Weights of a small mixture-of-experts language model, trained from scratch on English Wikipedia.
Training: a variant of SOAP for the experts, 3369 steps.
Below are experts of layer 3 (counted from 0) of a mixture-of-experts language model. Rows are named router (the router's row for the expert) and show model dimensions 0-255. Each number is 500 + 40 x the weight over its row's rms, rounded and kept within 0 to 999. Numbers have three digits each.
After each expert's rows: a language model's description of what the expert responds to; "comes before" lists some tokens at least twice as common just after its tokens as in all text. This comes from a sample of Wikipedia text that the model never trained on. Tokens count by the router's weight.

# expert 27
router:499472448463522524571556537523552479485485509415515448587582478516549561456413507501546469574507520456452540481555470522496520478469523502518469599516548521506401495479531488479516470438531476456496486446554469424554454499474511548492536491492472482574479583517504507531496467466588509532566481494523432538578512567564520491498489546502499461520554518574553525477500546494522485496538523480535471513490442528497509578487513439549471508553468520454503477487456484502519500514483468437545494554499449525498481547516531462542551506456538494531482493477495515529495468525482459563544473453485575458546559466543445477496475433486477621538526431555569488485478472509526551493499607484518464472554516554523459414451501481516470519489454473467545435556514496577470482565519561
It responds to: Table header and label words. Header and label words in sports and election tables, such as Team, Total, Votes, MF, Date, hold, Doubles, bronze.
comes before: " |", ":", ")", ";", " JPL", "("

# expert 12
router:489563546491503540498477491524481573501490428529482488468481477466548509489397491478486569466451491513508494476588515510428465427507492569498599468524472563415526433462542533497484469550505497508546519484522506441435535568516477499515509535517485569441592502528401514468451513463507471447458500517505528509494488444426490525510475460508488487415450521527481530490556552479448540545519461476453517404506523478517504520448481448453503500406507470484484482505513507467510497468491487571479486586555526502497500601517464481450507565558495494529514518513496540469466480437494528481493459506521496520609534517413448445525464472495512547546456566555492448524478510456543502510481450517480383438524466471557572551494500527483467565461472478502485499517512576446534563551549523
It responds to: Common concrete nouns. Everyday nouns after the or a, and word pieces inside them, such as line, station, building, road, tra-it, depart-ure.
comes before: " of", ".", ",", " in", " to", " and"

# expert 38
router:539438521469524521501497461455440439451462509545546532477451534491513447587521497469494518508497549471479441532563497533496436517457513477451453483484476498524478511505479500545515461465497577485547529473533532447553434472547476443477494480530479434535461517436556463459504463547395526473550516470453493544454525472576458537519487531509484424486551423491578552539550438495518458476545456471481559507509500541523488481513427523471443517550578477501528558563476474490545563537530467570502475505449488528547465505502430522486483493539515459485474558516491506492514578468520556459497520539511460406464510560528470479492553523552533506442561445480530438494436500596430578491515474563500545506451508569423490462494499484414533554503483565464569482538503497547500531519579534
It responds to: Line breaks. Line breaks ending list items, infobox lines, table rows and paragraphs, especially before dashes, pipes or headings.
comes before: "-", "|", "\n", "==", "The", "==="

# expert 16
router:515551516547459424539497546433528560572472509463527539534593461604489462540500466491487564498488476468520518441508500455495472493497513495472475550499479433587459519514551471539553487530422524495498433510509490475530461478455535465528531508499454526549503479437511518574483569510521533532473487467524491519492504477577430491514420627588498490476495503500513489506523468517552521521569481494486531480540413538465508490417459478479517532561489520410584488548557462527512541488478548478538523497499475432456448551571494434560517442500522473453496434506563469538527482464561521609549565526543507524500435493439470536498596489472472453442467450535516487466505530511501450520527555525448515495467495540545478514468493486491562535482554558482562509538507439508461475476500490
It responds to: Wiki heading markup. Equals-sign heading markers closing or opening section and page titles (==Career==, = Title =), plus infobox symbols like °, Succeeded, table rules.
comes before: "\n", ":", " by", "°", "′", "N"

# expert 61
router:499500510492427547458488513550476557533444428474499453559467572520451553485474456566517510464468484502601465483467435508435496454509488519529542474546520522522506478486408489505483521576492467506487438458517544468431521529484539565535518481532575460533535458537510507524496505527517483512575522538472424486486492528512479482455564531443484484591530520484516489548496509594573516477457403556507457445443549530588434442540507558518474538454477564490463518482492470550415544483509536492438514461498562548497548476457450528497530465589528444507573515506472507534490515475507533476539507483487491482504585522496458488516412452517512460470506523524547502463522431446549586531494395529572472527532521538489451526533527558457503466445488486440494512483468540506512565463476513
It responds to: Common nouns of time. Head nouns after the, his or that, especially time words such as time, year, day, season, plus war, government, court, king.
comes before: ",", ".", " of", " in", " and", " to"

# expert 42
router:527493476547438543495508479506510481560535471572456521478462468469551485455491528540505534502464496471519528563562496570453561452465500515499476569511555540481475493502530496490510515508533524548453405545545476521451499541517495551542427423494555505546462465519499501518505582512488513534501491518478494564502525554471520570507532458446520537504451477520488524511469442466553484532502581396478530507579457486497561435527465569499509477507489562599536478453511504486534481505485534529528537551490540474498541526543570472470457467492491492490426558500548507469427502479434437484426452441496565518463541461409539494521544466527545492497569536503490512414484426558529503477485563453539525499468525535441499515540473499465405465506521594564497490525561429531484549435432429
It responds to: Table pipes, capital starts. Table cell separators | and single capitals or pieces starting a word or name after a line break or space, like R-isks, D-oiron.
comes before: "\n", " ", " 1", " ·", " 2", " 3"

# expert 26
router:556471539469466514518577534471522480492500560471540475541460429554457434457479515557585458498537465496504513477559518489523535539431523513470514498433545538460468473572449458463461446515523599429446536517482485465469485560463551470479468536426563431544449497472431552559465496514422451470427492499519543451566453540535457552505494436534491589479475474459457471509466451466477465508477411470556541475480481528541520552545489534449480455546530542473484501479486536561454513575519486438531485495492522524472545468472474473450517492477512523526509470543544535477451469515467566510505500471478475525468437502576470473487505521538535486467569452508534466491524474603454533500505544442480560438535527433559502449499524587562521524466567533467459498496488487502482468504581448
It responds to: Prepositions after nouns. Prepositions, mostly of, also in and for, right after a noun and before an article or possessive, e.g. semi-final of, capital of.
comes before: " the", " a", " his", " their", " its", " this"

# expert 57
router:492500593483433487546486500487534508510448619447453528460522488487499541551468489534467455491560506455488564550498495553519515546507525405602472536520555511493568518539435532493554503548459551446552501481524483470511437528468469534584479500587501456512566574476520490561527492486444522507509516467464472447497491570530536508483486454539513571492497448510492489493437569518481472452499428522462578475525482468513425514562525540527508505443531477446400550549521429513585445581561556489477488448511527523454516472468503516496469495528544542490488534502436530497497462511475499504568497457440463464478517467511466441518513540492430470472453472522556455517512431539521542561573536453484477493458442528516516519490493540436450550503482541478507459535492450562491461420501534
It responds to: Years and numbers. Two- and four-digit numbers, mostly years in dates, lists and tables, such as 1953, 1978, 2023, plus digits inside figures.
comes before: " |", ".", "–", ")", ",", "°"

# expert 41
router:463523456510496458514420457464434513480523449535436481470464555436443471455521479475488495487554515516523482560511446552497470482512541521502522484466454428568533526487506479543477465483510475549505518530470513502472545462527528532560463492476496445542472516556456479514549550544484390479521511555485513501485489497450421531453556503467498478567539495501496573493501492553572494477449521483480427462614479465567459442548525519490483437532477560469452529511531543471489541473521494543457551515475566456442512516470457497493440586543493516498561473569541385434464511387528498463483543473489427510500460561505493528433498508489468501429495494436383496462463484554488535525509465466504511461500513491473471488533473593464495505570585545481468522528513484521551546435448472
It responds to: Sentence-ending punctuation. Periods and commas ending clauses in prose, plus conjunctions like but, however and although, such as after Central Powers. or largest island.
comes before: "\n", " The", " He", " In", " It", " This"

# expert 53
router:527448485493513502567543463450446403437434505524554489474436527460504446583532508462481506515500568486475489473558481560481427544467527435489426519484496437507482478514518501554495459472498547509529550502508557468552479447543489503447516507556456489518426529445553449475533447471422510467492497475453527563473529440578476540511452533570491452489570443514574555520540476482505464468524443435492561521469482534510474443521447516439437518544513512505503567569465466469541519499515534572514456525462491514531460523479454558491490497562482487478490544552493532482516539442534539479494502545518454449462500561564486472514525498537561527450554456491514436516483532592434573508491471558506555527444511565465490476495478493445530548466499555474566488547512483499516581478610538
It responds to: Line breaks. Newlines ending table rows, header separator lines, paragraphs and infobox entries, such as after |---|---| or before == headings.
comes before: "|", "-", "\n", "==", "The", "==="

# expert 32
router:481432464475479563505503479446506541519510481417552457500493509470477508496413481598521436511503543585489495440550501545557477419488502482479548478568474532616427420492518517495487500469532483510508542488440499474551472481521449591405500544422423514528515529593483537499463517520494440545511511581481485433444452451508478433543598497473501440519535560503558513472550524539497519519528457447447511441562483447523507509433535516552417457436515487445473556439566513534510536511488476490519466463475497505446463515500434529531528457543525462523504564501450546494491476460497489517560452565526487502554525528521454523523473462516545531479481489589521470479475478466550570546540490503507480515487508526501508509461467526547520510422523502449519481521532562473520538486470557
It responds to: Units and sports stats. Measurement units after numbers (ft, km, kg, yards) and scoring or ranking words in sports and career text.
comes before: " of", ".", " in", ")", " for", " with"

# expert 6
router:466515470530541449442516534379482543515434432457534617528386413497520551462492436521484526506506546510544587522470481480449589551535497506512565494506431507458611490441427547506559509549500470519466523516457520436453555519557532434533521470481520549435464512520503492470505479475551478452541504533494474477537494499518547493509515499488459460527508495487520500477533531486523514501538538540476502558502524550481449503434461491574546581488444561442443541484526482450486507410504545514484467504496442488563532550475488513481492537568503531515542461537501499544510557428507498522507436546565548511505570537536544454502456502468472578497494548476510521510487478474534471467477492454540477532504497513535541514488474502431493478542484440455543615535453546483458572518524516
It responds to: Abstract noun suffixes. Noun-forming suffixes and abstract nouns in expository prose, such as -ation, -ity, -ology, population, development, education.
comes before: " of", ",", ".", " and", " in", " to"

# expert 45
router:448479506499505518603507543500502505541442527439493417572610536569511510514509446478480482556566483520494535472521517512472471465460535506469445516515506449542456532529571485463538466488453494513534501494557458512538475570465519528421527544480456528518458533424547503556510505489501492435541491513540482488521450500515442427535434509531547549565471501521555488522560510513497555554507457511542513445529423486484484484497527443527447554577479509465533512545509486476515497452483524489541485515497552496474476441532551434593524479473537489424472431436527462535534414483581514574549503494491507499550497469468517510462512441480459544527432399536533476518518505523558459545507566562448448514491542492545517455436549444564567507482532452493508604512477467497456479475556539
It responds to: Infobox field labels. Field names in infobox lists and table headers before a colon, such as Laid down, Fate, Duration, Website, Directed by, Preceded.
comes before: ":", " |", ";", " by", " place", " information"

# expert 58
router:613479542510508592483525514452558478467501584406527454459481430552499444511472535540516475458569479501468468535513519582534543568421456583466498506432521548487481490529458508411510450509530571470447486596484507549418490543495543484517533528456549458571445444532431551544519446516435418468451491495505554469550481536486458525521460478495505546482490535473449491486507424475446478508502374533566477520511476494531558525525444540494518438490461493535475524478505482489508500485516523405540506514485511540479534469504487494452488522473470482529424506580531518416458482530427556507501525472562484528489446490576443504511500494555512500494553507489500519491529555569461515488492519476463523430531540429492530486491467516552485462482504539439464522497472526480465478519540501
It responds to: Of after nouns. The preposition "of" (also in, for, between) linking a head noun to its complement: wide range of, number of, part of.
comes before: " the", " a", " his", " their", " Representatives", " this"

# expert 49
router:498490547497566531569505506427407466474458494512474510520495469438473436476528507465499551513531585494452460446520478536470467581436542396536456517474493552585541538494511543526516404443486502563463559437484522496537479480483497462442471535469534476509542582548540482487502461444390468450485485458416446538452481458517448486501512444587507472535487457513537575508534474485494432466545436508522553500471506569509527519550459523491490571519521468551442495534538470486505540572473530539529458522447457567520469530457454542501522494564471501450497533476505535515469529463491499472482497474459492520458414550473459527457533523478516491426489492437469435478501492608453602472538448483475517467449529496458446539506499514505523497533483554493481461476477506512517509539527569
It responds to: Open brackets, quotes, line breaks. Opening parentheses, brackets and quotation marks, and line breaks between table rows or before headings, as in (songs), (USA).
comes before: "|", "-", "The", "S", "==", "19"

# expert 55
router:503468495524495494450541524521523524534487459461435546479541491516497523468465493483461577429511465546462552462470514518404442459496560571517458451485522486482562525533544582462519548498508514510503491483481484513434440485499490517605558457564549547537483475564444423568494561539486567517511514428497456436504486483420486476406490469431502538588489524479472487497502503535528539538456511522457458558438518512521523511506508517504532530471490540540495437465501490564456492481408582526501501516474495564548517448506495546457531463553420489548435542462466477475521499441489549480489487480490521507473504472522560554521442491521445454529550459533516552495412477455466509549498538555489472518487429438491569572485599474475421469481475463469580529499505446491516516472570493
It responds to: Place and person names. Given names and place-name parts and endings such as York, John, University, -ton, -ville, -ley, as in Mont-ague, Corn-ell.
comes before: ",", " (", "'s", " and", "\"", " State"

# expert 21
router:522445486458486432485570596483486518509536504494480535524444463514517522523507497510504491485486421492500519525472491481533548497419489468526484572520462480544547508496436407469543487479479536457520510485546512495544418469532553491562514499515474533484502485527536455479477473442506549556505494472485473584465522561531556458479508487532419414408518448489503536419473548474517506477553562489442409546502471592479470557514423448492474520473523504477489508508512508501577526548496513486527502475486473436439526558468593442485469442473477503534479466525482450526479542544485440579483494421541556428437409531541507507458533436549507558426520415480527447443429453460471552463477522555497551429506466526471532515495437511494507543501494555525496494518487512543436471543486462
It responds to: Taxonomy and species prose. Word-starting pieces in species and taxonomy articles, such as found and native after "It is", binomial starts like f-elipeleitei, mult-itudinis.
comes before: " |", " JPL", " States", "i", " Kingdom", "ia"

# expert 56
router:538464522530466520520451479498470456562453543474476458499427481515525459533514514502475537492491498485500567529550483461485484448499542498480468469455456508580581513505430438513517496524541541417499510532536521479551511468536591435575452423525509441530438498440445471482549586550491466557480513535484461552481526525521423494526533568528464437495462447507496502525460430510473485487532552535448523486589583534527473474558511498517498466454589532550479546578527546509533556534571500497504456483432514519563473478520423550470471543550568506513469581537513482513515568517460505462469493491482522512531444510463542526488560504542444512394550534450484466483478519625520525521499436522489474395492526486460488496510474539469481446507514502522459518451493503524503453548465447
It responds to: Table cell separators. Pipe separators between cells in wiki tables, and semicolons dividing fields in running lists.
comes before: "\n", " ", " 1", " 0", " 2", " 3"

# expert 3
router:414499450469507534464459467513520448524514508502541558584488486532519562528453478504461467502509495475547485544525511504483547443501488520506474480558515514525403477493479503466541519544437418635546508470537479548550555567460492558516507471495475462531490446507456442506505483452422447546471512467511500495485479459449469511487576521493534541559597445509506506501491553451430502509543476511467465496456422470483564436526492556511517491472534545502459500450502485561515505519528480507488582466575437495472515517543501447464467500516453484523501578553544503429493569500500483547488552592500474462514433493491520506495520486457602436425512476492553514507493578455468473475463490464508552484440547410529552581529553505533499499468535521492499463544556517505543476386451481
It responds to: Table blanks and word stems. Blank cells in election and sports tables, degree signs in coordinates, and mid-word stems like in-ev-itable, under-ut-ilized, di-oc-eses.
comes before: " |", "ed", "N", "id", "W", "ing"